From a checkpoint of a small mixture-of-experts model trained on Wikipedia.
Size: width 384, vocabulary 51237, 122M parameters.
Experts: 64 experts in each of 8 layers, 64 GeGLU neurons an expert, 6 picks a token.
Training: a variant of Adam for the experts, 740M tokens, 2739 steps.
Below are experts of layer 5 (counted from 0) of a mixture-of-experts language model. Rows are named router (the router's row for the expert), gate (a neuron's input weights, with its number), up (a neuron's input weights, with its number), down (a neuron's output weights, with its number) and show model dimensions 96-143. Each number is 500 + 50 x the weight over its row's rms, rounded and kept within 0 to 999. Numbers have three digits each.
After each expert's rows: "gets" lists some tokens that make up at least twice as much of what it gets as of all text; "comes before" lists some tokens at least twice as common just after its tokens as in all text. This comes from a sample of Wikipedia text that the model never trained on. Tokens count by the router's weight.

# expert 57
router:522540460462628491503522366440524503422500461610511563429493439498575551442448500609459538462488492564586461434533519524584559520552379502466444
gate0:527628413606519416588460459484602450467544545557552487527547596510564465425436501525574412493560519581434489484448450501493448463547451442483504
up0:552512495588560537550412479510448470410513607550495455517551569507513469403544451553618523489477507560496548427483465432588536475522506526490468
down0:464460520553485421503468479502470458499477449512479478575486542508415427543448467456436515535476479433488488475496543489451469456622486484420522
gate1:526537578487538546462546464488428507413506513530537574508478548527410524499579512515563607509577531457490506485594528479529433526458488538433532
up1:423540525557495451477508535486520494524460452552429472540585410477548472525510478522493564471563488398512483513515474440558577474506483474440456
down1:502391415483574503490496431669440528464562488538559519478437543465464542533512535472508466563407546549428507549535534495415646529490548512559489
gate2:531576537468557487540432455497592499527418521504514506472559476338553455464454459559485602438456475455563546496568475521505514505477421488519544
up2:561507518489509467564433495477552453589460394560523538560497512534469550469444537566468515547564527482663511575591412545490415473557519511519540
down2:472528536461523509581563497459505456538468542472447448532492454462545569491543581534543508501501499395507508544501511461470483543515556523451464
gate3:412502507535561467490547525502462494473535597595530516520422394528513579537532531542525512546511530443462508421463388581507512526469466586485590
up3:529444520513396580522488612518510441571572558571426444484528528448518544558466442474535454516506437507561560542441549441460492513397508472432423
down3:539534407465528423486416510478496540482427460470524420512517496475601493484399517537557467547624503452530452528571385499487467493488472526546530
gate4:388526516510526500429439509473537505495528429516559553540466439493519575554560510599504566551524531550559492520538448514504501580449448513482452
up4:545542513452517601505563472555417500547476551490400554511518385525452543443607554520502408549470454435444521443494502517557368417461459561534537
down4:468508519467503503509427447454464384434441556481513479520455508457586488453426570450504578462508458573513485589526539543518542494411526543501473
gate5:555502476436454460462543524527468526384477575492513493536499428519472573506561468505368520455613451482591484474578528481468493539539469611582603
up5:514543493566524495553490430495419541445540480542531474477558592509541452459614553484416499529586537574520523419533489549524445545514512454513565
down5:521545420474500476497501529496561538367434485473543392446489572539510612478512514365493495419438523515494531506510553476530568563414498586440552
gets: " the", " of", " to", " in", " a", " his"
comes before: " the", " a", " an", " his", " their", " its"

# expert 31
router:583510418509568529519521458489449484505550431430441499480543587526511406513458447480380530349475459492509488469458461517448496417488468452422448
gate0:493575429473425506497526517541539469485536474459444448487501484497432426478567396523527425510548466496501488519502487485416548468525497475494527
up0:483548358510467491509525466506492519456489471424523535485549537508576421526552452485500515537514411498496495576483523473518541351591475499512555
down0:552487555510488578467527450505456490499512507458468493489446531489470595518462579540437584538523507514507551476512552489507484616550477511512508
gate1:521447510482490488426494520467465589494515525490540478523430524549557465506505557499441514446504523550485476504494555529472485506536485328527490
up1:411485517566547520495566504534508421463482518513520552445617460468365515537395397456593436504467487485511499519427501463509469476422500602534469
down1:535438528564423522539527474460599440518494421424507526489519436489537525501508489501586479405459536614450558560471541422417455497493529496389448
gate2:483497568586603475587402476479566463581479560436511430379527523542427386514488495473386469430552523430412540469516435509520561470488558544537535
up2:528504438432557516516487492527461556513569520589489517574468473477543480520470560499522563561424484472474526431456526471544357463594444542443476
down2:503402420485534540464490477590475556579461543559494451538483473417526454525570506465575480554515452468515512472414556491471433466510564481428503
gate3:495459409503372413550497442495418498407538404497498575500523522447527572447587537547453492491495433567454494494491583437450498446519466548445439
up3:520463506454514503413529544455505547584484526583496501513453501535496456530400454530524492463530546461463450442444423535502472644531543434515572
down3:484554568514595541506481507467551342493469510542467515434535596497497431561546463530411487504512456554500542515505481502532524383512574521496415
gate4:451516520497461436515565593516493517501535382442536425487523539580535418499512535552510422521528453505477496500455473489587482516565451602435533
up4:495497555467524518525491514497517455563437463516507464606587479489512529534555487553446555511534573564526486569489450579552488489469556518515512
down4:486483490529529523422492585487491527468568520523480545512432567566556511478474366450522479514524573544475455542533531464555399560478576499504482
gate5:414529530512452487500469559425498506488607421468497500418464471495579456505517568589528534447514462444492485561460536591551518573546416491411500
up5:419543503571514511467471453452475505399603483512468542498557550518450496481482471515559450530500504512439491528449417474524448520549385562385513
down5:462481589561515513582439439497569420483421541481457512451503549477489542553469500492444549440442544518512477532521427475576547426475580460456591
gets: " on", " 1", " 2", " 3", " 4", " 5"
comes before: " |", " 0", " September", " November", " January", " June"

# expert 1
router:540435398414520474495544411471503448474472478535460409435509589470537547449519539535504510498638534460490502379491578447425445483575490496518473
gate0:473513553601515529516536426499521453490426389478552515507554484441508508457537398502547473500577487548523565628520519513556377476517537519500520
up0:516497511462515478507448361479423546477529492439517507467456426548457554511534405459467510525504551551510551532441483446568482528518515501493521
down0:514524542403561487527501457484435499448558558507412471530430547573499565466449498474377558491509578487414463493473560534494438529422488524473564
gate1:476471438400505514470500510438525522545456379498567524613454489463494433460517463482424495482527617459428503520451451502522454504425512525572473
up1:458484464480526429530431503488485534439557578526516475472480550510501552452399487470532518512436369445543475419487533507493599367432532527512517
down1:542485523477527455465387521367539504521461470536534410571503407461442432506454434509503489591500489474484611443502533550563566534436630418493557
gate2:540408588528518503475532555529459505589451567500495520526489479396515408544495493471439512552443591508539484583470512465500429469485525558558470
up2:433567433500561534477460467451489578490555574563526531415553458619542489461451494572469470451550451493488503507461488550503677484416485451428406
down2:430634586465505557556441488444525554504509527521501497455581464520491511389477461526536557552484546468506417493540545522464507527404440506454602
gate3:399476503451491575422485510541519588528567542539438419482515474420426620516516587426563395567535551480551505496500398501429464488508474415529468
up3:469415458543539518543478559503453549574509501431515491441601427516515540447564471561558533565530549548608545582539491478480534407525495581497492
down3:359552539536505568458574454509491451414464509503481538542484561433476479512465525455579462529513509596505515453556601531503460507507518465581558
gate4:572497552570517460568468416506503542455471514566489431509382356565489566482443421464521521515538556452510557513469463497494583509563415580505484
up4:445542397482521571561539478510489504539498525476534495490547538454568510537480517520506423527423524456497444525621528464388508540409445484512523
down4:544494488502434455522553486579527582412453595593534430452403561488506566451452528430509520481667504527562513487541527572454427507653483447568434
gate5:460566498435479510461608422501418490498516493476528503465427543478501542496463533443545505599569595597518493478427543430466569505533489442512379
up5:500499552518510511535437527569572400496467438477543554485529538420524524488486491509488460497404564541520511565488564470489537487486395560544465
down5:630484508495544589570453471554496651534519549491580478442513443514515464493506502486613514474454557554535505611599475501471562555466475596515433
gets: " ", " 0", " 1", " —", " 2", " 3"
comes before: " |", ";", "2", "7", "8", " hold"

# expert 7
router:475466409462563458526470391480500520522562537434472484540568374516555450601449565570374444424454529470619373468443571419501568472509489375472466
gate0:528490560421467586562460546472452432511548584535556526524485516529566497424489475502468483465568450451560453527524510528530408431456490605467437
up0:499569441468482463507558511521631572441439387495546458464541533484465473498545472433572533530447560552493589453466462486481508586572469411533508
down0:562509538436509482450477402492543482459535457485488472476473568569484477517536529559554546380523491542529492470439491455381455519522350493437564
gate1:543380507491533435487531491474410481442544479533488528442525495520439534467452527364530525507483640514489402439519473473478516467486462434469555
up1:510445536539494420525561504413425395558539460545439503490467490478521553494425520406483575443455595501511432424579486494520430508466466439372485
down1:485501473562527498389478596515406564532546543427560489390429602527483502514415526449508523479432622489538408445457440530571516463403545390510597
gate2:450444399526538435466495512501465561503532467558502461411503552466472530475603524484552500456579481492549400545395441441538405503512481489558530
up2:503479528552479490458475454491448513440528470496426576439482521428474596530532563463581557552521442489515400497499471489569527474548556433596470
down2:507526463561499457380462509501436576507565506497494601572422455505565473378461546545529479367500546510508536421445461506565577480520518453497507
gate3:459469503532538524494439629503437490582472562439491530466481482413531519533441462489419521556473467504453495540497552461524516656418589437528490
up3:446488514484435451604442569480550472584507577470476527423466486530603435543466499537511462493446484446518553562485568457492553621444563506528528
down3:551570393529467410457556501517549535504560511438513517471522523519634499450480532554515556454445553531515463450446524584470496476458398436515497
gate4:536482532476490447466496550478433593581506521576526464518462404501463507483485524491433485518473419516459440509378540604452361528599520419547532
up4:498499444529533451446469410563453447544575593477443609456492409452536498537448513603429481461489437565448461527478521528518477547433513475502575
down4:375533565539442512499492597496503469400481469568520456436467495530435547439461445436551482561602510448523486629554502535433395533530563475542449
gate5:605543445472578478571476526485502494574544493508397529521452447482566428510392456466446580408422508566503482517412589488442524519469594541571418
up5:504486476446509493438485521501484504500400516502537543471418465446371560545485492452476500495579466510454458477576437462414439460516490428479613
down5:478477518595542534482596525475535512452506520583604586456555529485554538512527469514470444534544487497566463462589358586520466472494470441488446
gets: " in", " of", " for", " the", " on", " at"
comes before: " the", " a", " his", " New", " an", " United"

# expert 22
router:537404576510533483480533456467558445488482509583577476532516417635491402464481555452576506469532515659497429544515458535483466487535486584550472
gate0:351481532458599483454500369528491461567533485469513553553472535467498462540458541470580445418547528478519441535533543484498516502455530442455412
up0:621559450555448534536494554402502547401490554506457498417439478487508613399494459465447550498458483468463480435504533568456476517590513529524525
down0:466544440432433553683478536458465508455573512552459475473519483524575464484506535514497489496463517444520451499473528532491428545496532495421508
gate1:556521535432485512408502453546425391453475539452429387522494434542588517486484552473529590475522420511578529516475485625484521526525516546551512
up1:528526497628454538590494512476546651477481506535446505494483483467558427477470544482508447467456499464511492533451507443488517408519523494456421
down1:404501369412540447499440539412504436526518472516611503482562570396469539588486550506418436431544551477489560492491563463586483487522519440451512
gate2:517618469452576455581460516480477496517597503558502407442442445514496532468482552534478472459487470530560455456437439534487510510466452489473536
up2:607354479470439533548515489461537555452505564499462491565576481490550456490492526477468595462441477505445499526588550479468524472461531483504516
down2:457457479549592529538400527424475527473488493499504504515471503464528520464521563502431469462485409540431580500547496431499478428514494497441473
gate3:542471529465485497472517494458552473468589514509538459508454522551513456484514536472489602415485525552448377445469450479500506625546428505515490
up3:475530546501494521457542472507506566445568504375529407487524504523504542457457513490588615461531518518496446427520447553486506608509402535556576
down3:525521515466496480448521563559509480514430558561461350520526444593463510419560470464618452525512512465524555524541399567534442524525492530535494
gate4:545393605562417389558497466517465517453550477448572592515538496393581495593541556507545469518534599466520487511468445527492528529499475546548491
up4:454415479525496573573534417397538534476477449513511536484529428535538454419457513544455590519428482555492424498493516454399472510515460530407504
down4:435531556548591538455521542494426445480559474448542383519466508534363530367579473433534546513532520507522591540466509569518465631579524559565542
gate5:473485456529489539475524472524489469605557546556459535487465484513393613470551515503493470542552474538466488534514517413468415517464550521473479
up5:513483485443574472526456529475503558421553523476554523531517515473541453532542542536479532461431598381487566467481575514517551545482442399435509
down5:439531457544513542606390533480502373350578556539541525531436534441478482513538388332475528561552447525448486543565530506518488542504505413534505
gets: "\n", "\n ", "/", " [", " '", " /"
comes before: "-", "|", "\n", "The", "In", "=="

# expert 41
router:402493449491554467475526413524468498511600572553533601445506422539458465401472611462475488475524518552524408508419521528448463479488503481462471
gate0:558487540502508471516538522457586412406443540551555568380384519555548443681473517592466530488395470456449476452453563421545558521560388464480500
up0:616466550451470514493494516541426541532472501476530540520578468379487535402486546458500472532531606486572517521504509540413516386482493497484509
down0:535542495413443404529575481522525524460538469556451444545472456492473507424493458538501502510515506536472539469525456459608534574480547533484411
gate1:554472492473473534458518519531489524470502551580543482537400571502529482512446599502512521476501568461464433507539488512524448452463478530476443
up1:564541451510503569567562477513517464538511410545538490464575432536465536512473483549497443512457499558477552433473600512438592553515460433451516
down1:578483361521487557473520570555439533470521550514465489503498482577438536537536548511504408499482517508509481471498510401481441528540488497561466
gate2:521543461564482422517472499515495522611558567542556483414494479441565485412544520508469539547382503548544451443527449473433502387662478477590520
up2:509523475489482450467431533553442529559500591570490568499517433428493485444563488530523520532448497510473532481518513475520411423537530440499547
down2:485415404579533529463575524538418584409508517517478536512568479502516477474509498548482561528374534534524481487497531473396482450340606440414440
gate3:480530449580464392469529605499394537531448563509539497518440434462458490447520540440500473520355565444515561608512483600436479433473482405463487
up3:462485550550467359461466526541438577391502447497573445517461490517390615456508503444535519587475585486508595628454530580452428472461495423548568
down3:522537514504450467587437447514601402450574489488486524462576482492508475572462475499523460438548429554567502501505492510498424503523555540504467
gate4:381492430511489466458513486523469520418522540577474412527514567486486522508552588540485426525477414535589501523498537522508425464467475383524504
up4:610449519547566515517480550514516537517496493559481548404441489526489449517366435529532542525426569425502501509547491460456581466528524519536450
down4:518547531521545503532494540421494423449523435557553449482511513471451411439571593528492581472527523526494498643457530538645442422482539455530477
gate5:505388511542585462556538509576404544589587577468533401513538470606547439434479438554556520516455531514502457465397524526546498423543470404481571
up5:386470479504463451543428510528529498435500520486584471569477594468573434521502531518502454467502612563615563534456499522561444451500484513485454
down5:431531562513425567497478455505466442389526377564470488478599512495580488457518448437503561440448536444548555584423603466441500444477466580430518
gets: " ", " the", " at", " on", " located", " called"
comes before: " |", " by", " to", " as", " on", " at"

# expert 42
router:440416356419515455634506515521473514487562554489481429517496518555555425453459630456511389484514515589520307536469512529497469463512519489425476
gate0:578506542460507576521523546586491426536491530552555492604515518527525504481549592521545458509444417482464466520532483496482548488443547470469500
up0:498384474386541608448502477506485478463477477522598459460506482521499493593499499583503517515520598539513496495461477458515547522504523513459426
down0:527394440523510502501513609595389430454581563402548442548493547486471535552451519493428448527472473586531486527518514495474529540560594499560526
gate1:475511552397557522557453476389494432411523467559642450511567514489558489506399557545481469427510508392486429523468515515552480518551536402457443
up1:423588445524546551448483497461496581500548489443445608436538432470509546483515451489433600368506505498451489436438407472437525483600433596393459
down1:534525495499532510594490485531530480496482472514597596457575549440517520446523516523488496481545549527536571426538468438520480509437392507424499
gate2:450492463462560569545478462442511430472489517473598557480481423490616431451491559529523448526380443536457338524473535553580598488569524530469570
up2:481512425438512574487489473523497502414560563571617571420520460493538528479509497477520520518513523424516416488475530518564535399607445571401533
down2:532482488508416516524513519525549416457506515521585470480482552460525486525520497509529471526477522426492448563530443512535614533525500541472464
gate3:570521565477520468477419432479418530467561553442591438397513517545574558526533520548516450496513456470548399535492423434472606424527452497504479
up3:469534506479516503635608485578508475593460520464451426548466453567465487443505521399481523564503488597473519443524471608485365486544490454579593
down3:527499451498530492498602558446543502437541563516387495529564532491534458480390567596484554409552469514511599499607519574482551527548520474486427
gate4:555418486475477520611512483468514474520507537503482428505523468459486520468547554664526442505450517595438465584478485474520491503492587561456512
up4:504575551513487450484553489477461537463486425515518536581439652481514588619399471495491535506504437495575529406500496469423472495507463492491502
down4:485412505479523459491502590536494481487449519473501497373547582547511427423520481443585527460471511498434510543493541490541534531425544559493505
gate5:376465461421516431525537546509484569517522494560500489591507502562518499552478491411454458501543486518502494390526552482507460542493529545511538
up5:451450455501545502495501598491487547519535514495555565568471495470524529552494456413504461490532394531529487422474513464550422527525484587598488
down5:504469491498575436542510460573529525443506479435567501501481470447568531493461547501554473517485513477525407568448464508459497569504509504498463
gets: "\n", ".", "s.", ").", "\".", " a"
comes before: "\n", " The", " He", " In", " It", " She"

# expert 37
router:482593451447510531495526451439502526524506464587474508451544491457545407530424579590488503431478433528503496455508411576568543499558426486450443
gate0:473539471474449367552450534472591457505486454565505537486495544449534466539531567498517552452472542573427513526534417529542530466509506464512533
up0:473533510454539359502478421466558502517457480523514537456532506502523522487591478527543489564568479533561568507385520565504563503573454463537546
down0:543449484494494496448476494530539495569522527507512502562509517530509527550558483415511476471457520459520504488462482487557512567484479539447499
gate1:489546494442470428491534531418509574463444506513514469454390514508486532443443475424513551428484530591444571428450454497522440510571391472513473
up1:480411475435455510483484430576522519534564585569440495457521419501481489592506404479447489476469514509570488418484642491431507532465581519407515
down1:449569431435582468553504559417550541498458509547517366504478517574561575454524529460509424538428432460468489491448404448506468437531482469458509
gate2:655484487447502544492501484519619551535453480523498457454464472568391444523445561533539499503531499622520546511502476552552638420487484506477536
up2:608508524425539578509559488532538435570431493429438505479517509561465507465473525538532498498509517536501537534546548628540602514529520517559609
down2:515475484385534487484514492583498525524488627467470484499443534492454508505442557544528529549487507545470520482473495444517608520462526514533621
gate3:616478505459509564536505544493467457444531474510496485543553446517588461518425574589431422482467540504489499532470471454535551426470560504512364
up3:414453536519513382467544463461442514580510439548508480581501548523464503472507511447454522420442548598559491417459496508419590530558473570420596
down3:410499564449438558472438484488515503490516473494426445420437563524485451535488485462509462505568504519468516466452459508485487515417489489507436
gate4:540483538432450535596582567448525493397534510485479487586595473492521457507402561468399482473373526473438510464452538446496574465488554446405501
up4:577609529484523634511600589497558484466500575508476501546493569602489414579540592629547506564417519464433513524502496549599548460547462509417562
down4:494556496523479469443467590456506463494519449570488528558487521515399481438537510427377509495489556583548459533515562469519498585474564513426558
gate5:479554518431551486480503568399581502520441439464592555528436496508495487474462513580505524469558500577485472554434376514571510481503523400491506
up5:441525469435397484468524484537470522557479462477429491523544426495488532493493542499556457564582533470429580565528495424481439512488470551531484
down5:464509490490508497556513543519559477412527405445477516486518413550546501490454473451484437483510511578508499594498437462564611538462482516508512
gets: " the", " a", " to", " of", " for", " in"
comes before: " the", " to", " a", " his", " her", " their"

# expert 21
router:457479514476593532523506413452516525508538425508464484483521454425507427559508482541490577474425557606587526551548524513601516458511475531499450
gate0:548526474437484422471456486438484546519530474558549457422563527555541455502495569523513488440527541452439487463427514498581504436465534506475495
up0:491530476498393503473519486532493488466451551493483490507497598478457457586526520463515528544490469505406501486470500454554541362462557468529540
down0:486527552430516497593604534504559466583464497501410468536464503458495471553477577509497465519450572513515570546498406526529570484441568552508533
gate1:579514479498470527522465453523418392563582473448496461549525464517410458521531523476531558505528477568474507480488548492486444524496478539431449
up1:458502484529562556513516373489532437580505495497496518525505519527464524570497526495521399460491422536496442494478577475494492505504455530497448
down1:450486574546545598567463585454428518571575452508468436599574473446484487542530460549533516514447569478540510560513552559466527530508539540458471
gate2:559471438492534517462533566512502435525517569451515550572613490601487542473454547592432411467492563541455387498503538483456426568520515576519465
up2:488489447504461524485503524555516469546472590495534509589603497570493544443490585563432444464514535526459491486535507559472400516480538550554482
down2:569401439485444477482468553506520501523544457523481541475485420561548504480500574576567515396468511494550516416471463504503579543578576432484560
gate3:521437526493521504543591412448526437521406429549512558504487541439481487465596465466383508511595527589576489518527510490525546470547463471437474
up3:478447479526485484516513373513422409521433473404492549463454491404470501522560446505562529515537483501515528432501547401493554492600487524510398
down3:407525637470524568447543451477491425523424417516444432518408474420496423474511467520537626455550413541471573531552455493512525607513603543576517
gate4:571534521539488573432484500528530509441549476497481522387382485479522469531495494463503567403449451482486407486484481366433508543496463531483594
up4:535594493512383493483470517496529539509448413471489514541467472443392452592565505492592506576500486588553455562511484513448537458553495546547543
down4:544448454475546536526499516540489495461480477540494554519399540463502444490497458557409584449457448613490509572500465541552503375562487431560485
gate5:497460562516432459424544421531428552520488519572472496576598458500374551461425492475489493463504494523520469542479501453562496393446534455545574
up5:486542459488472449487497614528600571498432494558482562527594438499496522541479405437484425552538585413534535511547426501498492441496567566546496
down5:470425548528436586525487533606387604434526505459543533513566421545473496492524415591484572522491499549470456421519389474377531477509481595490411
gets: " |", "|", ";", ":", "==", " /"
comes before: " ", "\n", " 0", " 1", " 2", " 3"

# expert 32
router:478415457491587460532557479325542487573559425526470420521502531606484540464505471503456514495476495562506465422495572516373541572502503556480495
gate0:508477442540477510507531526529430487501558513511598413522529517527556515515468603459513479483539543592433498510447501497529469474568492501494498
up0:479510582484542491434574514530594467547488482515484547536485549544470421563504515497535464465364488548476571478469534472458546555534442434623506
down0:518484566506515533465515493458424467453410472561426448500442408624466436510494468484532519475498438411527534451568509522553488532463467550485517
gate1:543472494543484525476559501480447510566423498484475547487526551451464546523487469566535551515492499468529490559408499487573566479558540503488497
up1:551387492509604484481536473408455516578481513429426485457514491467515508535481481570544571483555431456540498513527563436460431549549517522492511
down1:478546507502549444527441494458452503533531510588510476515433461490410442539462469440499515445539449524528538447574550531319416505465549443588570
gate2:456444491509515445411516573436625490552457449533364495535447608525466534491472472424470545540469436492475530566455549481428478537558592481515470
up2:428443401484575493466511540575515500547480421402417381594534440635531527538485507504474539463577520463470509461447430547506498582567519481462501
down2:478488533417473492489388520426453478498540518571440559474389525460494454480427493471439482540543453447510485465517557525490518443541478571526507
gate3:536481470459479521460420529482535503467432451474507528472488499580453495511464403472529573439417547546461588483415443532445493542478461535521545
up3:380537567494467429442481539521610513513506494461495516536548496553508549481482411548529651535488467567504509399541589479469481597563512524567516
down3:487490447519410509500563526457445460446549475557478533545400508451498551455593537487517481443576458491533456586508616552547514590497482567506485
gate4:449525529502617540432507489432576433556544449455481484461497466582438577577477532455521542411491442453356489597477499353460474506578562479491505
up4:449507547530616545471488434424558495548488463536454569518564454533481556522492520604435522431602418484392523536520507404475457560544496506491488
down4:523442512399583510479452453512505514562543469492450452532530547476586530532480503481515545511607440458506491454490472499529504577480489579582597
gate5:595393509505405453516533528513513480523545414416458515515478498484439547520526479540471484536538462410577580471474466508376516542569491508492411
up5:647505554531508489485533459336529545561479534495484508405468533551420429501502518450478516478465464472509471491552448537540685448503522449437475
down5:531519468531483472498520438542477517515414592512598464554522425500525524533472580521573496435495525470530509547527537503511585504451494489436475
gets: " that", ",", "s,", "s", " which", "."
comes before: " and", " in", " of", " he", " but", " were"

# expert 18
router:552467428456544557529538437523535480511523532457506502446605559576522440403544573559427533487522541572561502461535513562531515475530429411522474
gate0:527530569500558438515597436512451503650585507620563589445534456412517517467532576557515469511530524441538525405514400476492550362455414477570463
up0:510517405595544456523497437542438506512572578562498546442485525422511457446557470534513609560543563471511537548526512483579496434471516497499556
down0:445605538435489384473544516506500531558459511557495486495393492462427449492413533586502520445573464475498503493550429493476382538441491529544555
gate1:562444440532468434473463550532514475543486580497547398535529474505493465535479554454542353440512510594532442472566468528517478494462416546543543
up1:505552530532517467519548466506493636522570475430428422504553528550464494504498481470497541471539488463493559498550532484438540568503471527454441
down1:481561553466490554433549457496538553519471454522550440514533434407477427448585492498520542513563519456510497509561484490539499495464394527507527
gate2:429467447458528459504484455491523520550538497629596564514452511461496476397536509508554551528441470453476501498467510518512399475427392570495523
up2:480468435449545534444602536539570506546497507544585550439470515542513541472564478530422535501517559530500480488457501532579489505435455553543603
down2:497542486482510454476484480493542446485438538458544419510440488502523513504490534515455437553447459597493457497504507462479487457506481434481524
gate3:556532463574550436439475474570511415507525543514501512502511420511610447506542494499483591578497489467513500554490485506453557504474476476542524
up3:462523429553481437478460491558507484520561644519549541473479481448503474525558465582466624500566473539615517511617498522543497467516477396614552
down3:519463500516521541500550528410449573546496480464546469439467517466502566481499512515488540394517568583535455436564400586479503452474540392545389
gate4:429435595465559487509466513492460533549496519420507531466489505653497521510432508512476557453449554499504416461571470497521523557483603453572465
up4:501479456507451533501504508560492443552553511470432489515527464424503487544513480502525578479532480481573526418359408444467548545531399534423512
down4:511494582503459472526473500494428466473583550594517517521450474430514470448523456510477481503567458445371401425515473523530456519588508507528494
gate5:466473466427532531513428397556537556559478495479501437460583451499567526500522526493502436563533467565460505455462493522474484541486569397440546
up5:501431638554539476489529501521550504393538520552533471540428531536421461488492490442572495424418505438429473555458601452457534477602472580494401
down5:465489539443549526525493502450548541439483559548512511540415545487511453427461487495446541506521475559515439522498395505553471439477379496480525
gets: " of", " the", " in", " for", " all", " from"
comes before: " the", " of", " his", " United", " its", " this"

# expert 25
router:486459448425640491522518484387451497507553455574493385544497477546491507441497468458483496480565473540559422492514538591514448499519471551510550
gate0:575423422447514455487486518498417492545460477446565500463412624478445518452473496495464595548470550431478535459535491441432512486462460506555473
up0:487544498484448515524398510468472536470472486568466549542519462512530570397555416483517570586525466491368549523444548435526423494548488502423434
down0:446539585520494520588538513565459474498474544528503470477514489523482497545417490472510444573514473552479497485560505553455537507444589531589571
gate1:534409407409519520490480483517431527553579474454536553580473602480424432431538445502511557487581524454403443596494519448410406534480506455540459
up1:441430459527553512485525494514476527582491488495548542544481576504409502478486466526519516504559511405435448591455528464417420544479493508522437
down1:468531480412423474593451499503478522453498514576482390470504459555540523544401512473473473483540363563511547506571452465457531498502580457454519
gate2:542539513530497492518482490617504393561521425564561552496538532541445569539467462471482515464432514506469467508531506487513495579504512511496463
up2:565504399495545542587498481433568550461509508381481452512552442455589561572445550485465404503552579605453438458465522502443541494491510454566443
down2:401491538488490419518554486518514576527551494531478440497488518545492484459455467445466447460549417529523509465510535523437457494558557502563475
gate3:490542508340600516678472538481438554514563496499446424478590445536518498576504533566471539450590495505456450554536426521442553384570542513396444
up3:481513504484429569524490453502622488398398465492480483463460504511499505517577491551501497427510432477489536498481466541520477577515435569497373
down3:473464496510443464460523519411481414566562513504538488511490434533444484487529464540482493493461578468513497517460536528493498480442580499459484
gate4:413503543565503576513444465494534478589490520534519572622470534449456456470513558613484452485487526484452465474503471479572540457493468564511526
up4:585489495456438447450576535493513460467535492380473516437506488480543457637472545443521542452490504493594468447494530544404485560529484436507445
down4:483471458503499491503524430591556450438549431474441513500534596576527539516461478537493439526568498502492598457463576469438525527386478556521493
gate5:473525490521537469496431477583425541532482567475543462340490466456492422400480458575464558492477518374380579511495527522534474618545548553511536
up5:471533636537616562435459498488521530494513542496520472489509528445587485426444470529547463475518330558541540498495451473539402526499434513472498
down5:483453499551452493378631521507547545493580478471516459460493491544464552471593536507573454621526537511463571450465485497543481487484543445476488
gets: " |", "\n", ".", "s.", ";", ")."
comes before: "\n", " The", "-", " ", " In", " He"